config.yaml
n_experts: 32
moe_layers: [0, 1, 2, 3, 4, 5, 6, 7, 8, 9, 10]
lr_router: 0.000491
norm: "layernorm"
norm_eps: 1e-05
optimizer: "ademamix"
grad_clip: 2.0
warmup_steps: 485
Below are experts of layer 5 (counted from 0) of a mixture-of-experts language model. Rows are named router (the router's row for the expert), down (a neuron's output weights, with its number) and show model dimensions 0-79. Each number is 200 + 20 x the weight over its row's rms, rounded and kept within 0 to 999.
After each expert's rows: "comes before" lists some tokens at least twice as common just after its tokens as in all text. This comes from a sample of Wikipedia text that the model never trained on. Tokens count by the router's weight.

# expert 0
router,190,205,218,200,222,237,209,214,199,184,228,172,189,214,170,203,225,201,192,156,186,218,196,178,226,199,216,192,204,206,208,213,205,174,208,161,214,219,171,192,212,186,231,172,206,222,245,216,221,238,208,201,215,211,201,218,219,220,210,193,190,200,219,162,228,209,203,176,179,174,223,204,168,222,204,190,199,214,193,196
down0,199,203,179,225,196,174,195,180,199,207,199,216,172,208,187,199,185,218,213,222,186,216,227,213,198,221,214,226,210,181,206,246,177,165,201,213,195,164,194,146,204,224,193,190,191,204,236,190,184,216,173,216,160,190,226,201,168,186,189,213,223,199,163,180,195,194,221,214,212,200,247,178,196,179,210,200,186,226,167,213
comes before: "20", "0", "1", "2", "3", "4"

# expert 2
router,227,239,206,189,210,231,182,224,220,219,206,201,221,190,136,205,189,182,179,189,177,196,174,207,195,204,175,175,200,204,221,209,217,211,231,181,206,176,185,194,158,213,203,221,168,214,210,193,213,222,240,200,238,191,220,214,229,213,236,198,180,229,207,197,202,189,205,179,205,169,203,191,180,211,223,174,205,205,230,178
down0,213,204,209,236,166,161,241,199,204,198,202,245,210,202,214,179,209,212,181,173,179,201,200,189,229,195,211,211,204,201,215,198,205,208,212,165,218,200,151,168,199,225,207,195,167,207,172,204,172,213,218,170,187,204,220,187,206,215,211,201,202,192,211,197,171,216,230,191,214,233,197,184,223,208,222,216,166,172,217,176
comes before: " the", " a", " The", " that", " \"", " an"

# expert 28
router,184,226,203,204,186,196,200,222,204,180,222,208,209,190,197,169,195,221,194,178,168,228,170,186,221,230,151,166,233,220,204,187,184,204,210,188,188,201,214,170,187,232,218,195,195,210,220,194,176,197,226,207,219,193,193,222,219,226,240,190,186,219,239,183,229,193,194,193,182,162,207,207,190,204,228,210,175,196,198,202
down0,211,215,210,169,194,206,201,231,184,199,192,203,198,212,226,201,191,178,209,210,206,197,202,195,179,208,196,188,206,212,172,199,190,208,199,183,249,166,206,201,186,209,198,180,179,203,174,181,218,213,169,193,156,207,233,200,220,166,210,227,206,219,235,206,195,244,209,217,199,225,180,190,220,185,196,234,216,180,223,191
comes before: " ", "|", " \"", " —", " MF", " DF"

# expert 7
router,173,234,212,211,216,194,177,194,229,193,197,199,227,199,185,180,187,196,161,182,195,195,200,191,189,212,183,202,214,212,175,216,176,188,229,178,189,191,185,187,185,200,231,187,224,208,196,235,202,227,218,183,226,221,206,171,202,238,219,179,167,204,206,193,196,201,201,180,166,191,227,202,186,198,222,195,195,210,201,195
down0,181,227,148,194,195,202,208,203,210,192,204,176,230,220,205,197,216,189,201,222,169,191,174,214,171,215,195,186,186,194,181,244,195,209,214,196,208,229,184,193,234,199,190,227,220,209,165,217,218,205,197,207,252,217,182,230,191,209,255,198,198,204,200,247,232,242,209,198,185,180,211,217,198,194,190,197,189,202,171,157
comes before: " the", " a", " to", " that", " his", " not"

# expert 14
router,193,205,221,214,224,204,179,220,203,214,211,179,219,210,149,179,219,205,167,214,181,222,198,182,207,206,191,184,225,244,203,236,174,213,201,207,197,193,181,152,202,184,235,193,205,214,199,173,204,193,210,195,230,215,233,223,214,212,198,158,185,203,208,178,231,172,185,189,188,194,205,192,191,212,196,202,177,215,195,182
down0,202,216,177,205,199,228,256,253,210,209,205,205,196,182,197,193,181,184,204,170,226,194,181,205,157,216,202,169,197,200,191,203,197,230,231,175,198,185,211,174,204,222,221,212,196,222,223,184,195,208,194,192,201,217,214,212,227,192,196,269,212,219,206,201,197,192,193,193,180,185,233,201,210,158,164,218,175,192,203,248
comes before: "19", "20", "18", "17", "15", "16"

# expert 25
router,176,216,228,222,223,240,197,227,209,182,187,216,218,214,188,192,204,181,167,161,171,221,188,162,201,211,174,220,239,203,168,212,193,202,221,199,199,191,183,174,197,174,228,178,169,225,213,249,185,201,191,189,205,242,205,223,165,208,208,185,170,185,194,214,170,173,172,191,195,168,242,191,165,207,218,187,196,213,216,176
down0,217,173,190,197,182,181,214,226,194,192,226,197,202,192,215,176,177,195,229,232,168,184,204,212,176,194,209,217,184,213,230,184,159,249,190,224,218,214,206,212,193,211,211,159,244,235,188,196,200,216,195,198,234,180,202,206,195,173,203,210,208,184,188,190,206,205,207,194,202,185,195,200,220,191,184,196,231,168,222,146
comes before: "|", " |", "0", " |\n", "1", "2"

# expert 20
router,154,238,203,214,202,236,189,198,184,202,210,189,210,201,188,157,190,203,181,167,177,192,192,173,217,216,171,190,232,182,201,218,196,191,216,201,224,200,181,200,201,169,202,208,173,238,232,197,218,207,224,195,208,250,219,204,236,211,227,167,191,202,236,188,210,172,188,209,187,194,223,220,175,219,201,209,172,198,205,207
down0,216,213,197,244,222,232,164,205,174,198,202,221,197,198,212,198,197,191,202,219,211,171,224,211,206,179,200,215,200,206,210,222,226,185,230,178,229,190,194,184,192,214,187,186,196,206,192,216,192,230,153,219,176,207,199,198,191,173,208,198,197,223,181,188,192,231,175,184,196,192,196,221,182,205,208,201,219,194,199,230
comes before: ",", " of", " and", ".", " in", ".\n\n"

# expert 12
router,195,217,217,230,215,230,176,218,200,171,207,193,205,213,178,201,221,195,188,193,178,189,192,189,211,199,178,182,206,212,199,228,155,194,187,207,214,209,196,191,208,209,214,183,163,241,198,191,201,208,237,192,200,187,211,211,248,185,197,182,203,225,186,209,228,209,179,196,198,183,216,211,159,191,231,202,169,229,208,186
down0,223,199,201,182,197,217,211,217,209,174,166,197,202,212,224,193,212,218,225,170,233,174,204,202,210,171,214,223,215,226,240,204,207,208,194,198,173,176,196,239,190,208,235,185,190,234,187,202,192,178,191,220,180,201,185,206,222,171,200,206,183,183,192,162,161,195,229,222,235,215,178,200,179,221,189,198,237,226,185,183
comes before: "-", "20", "==", "|", " The", " He"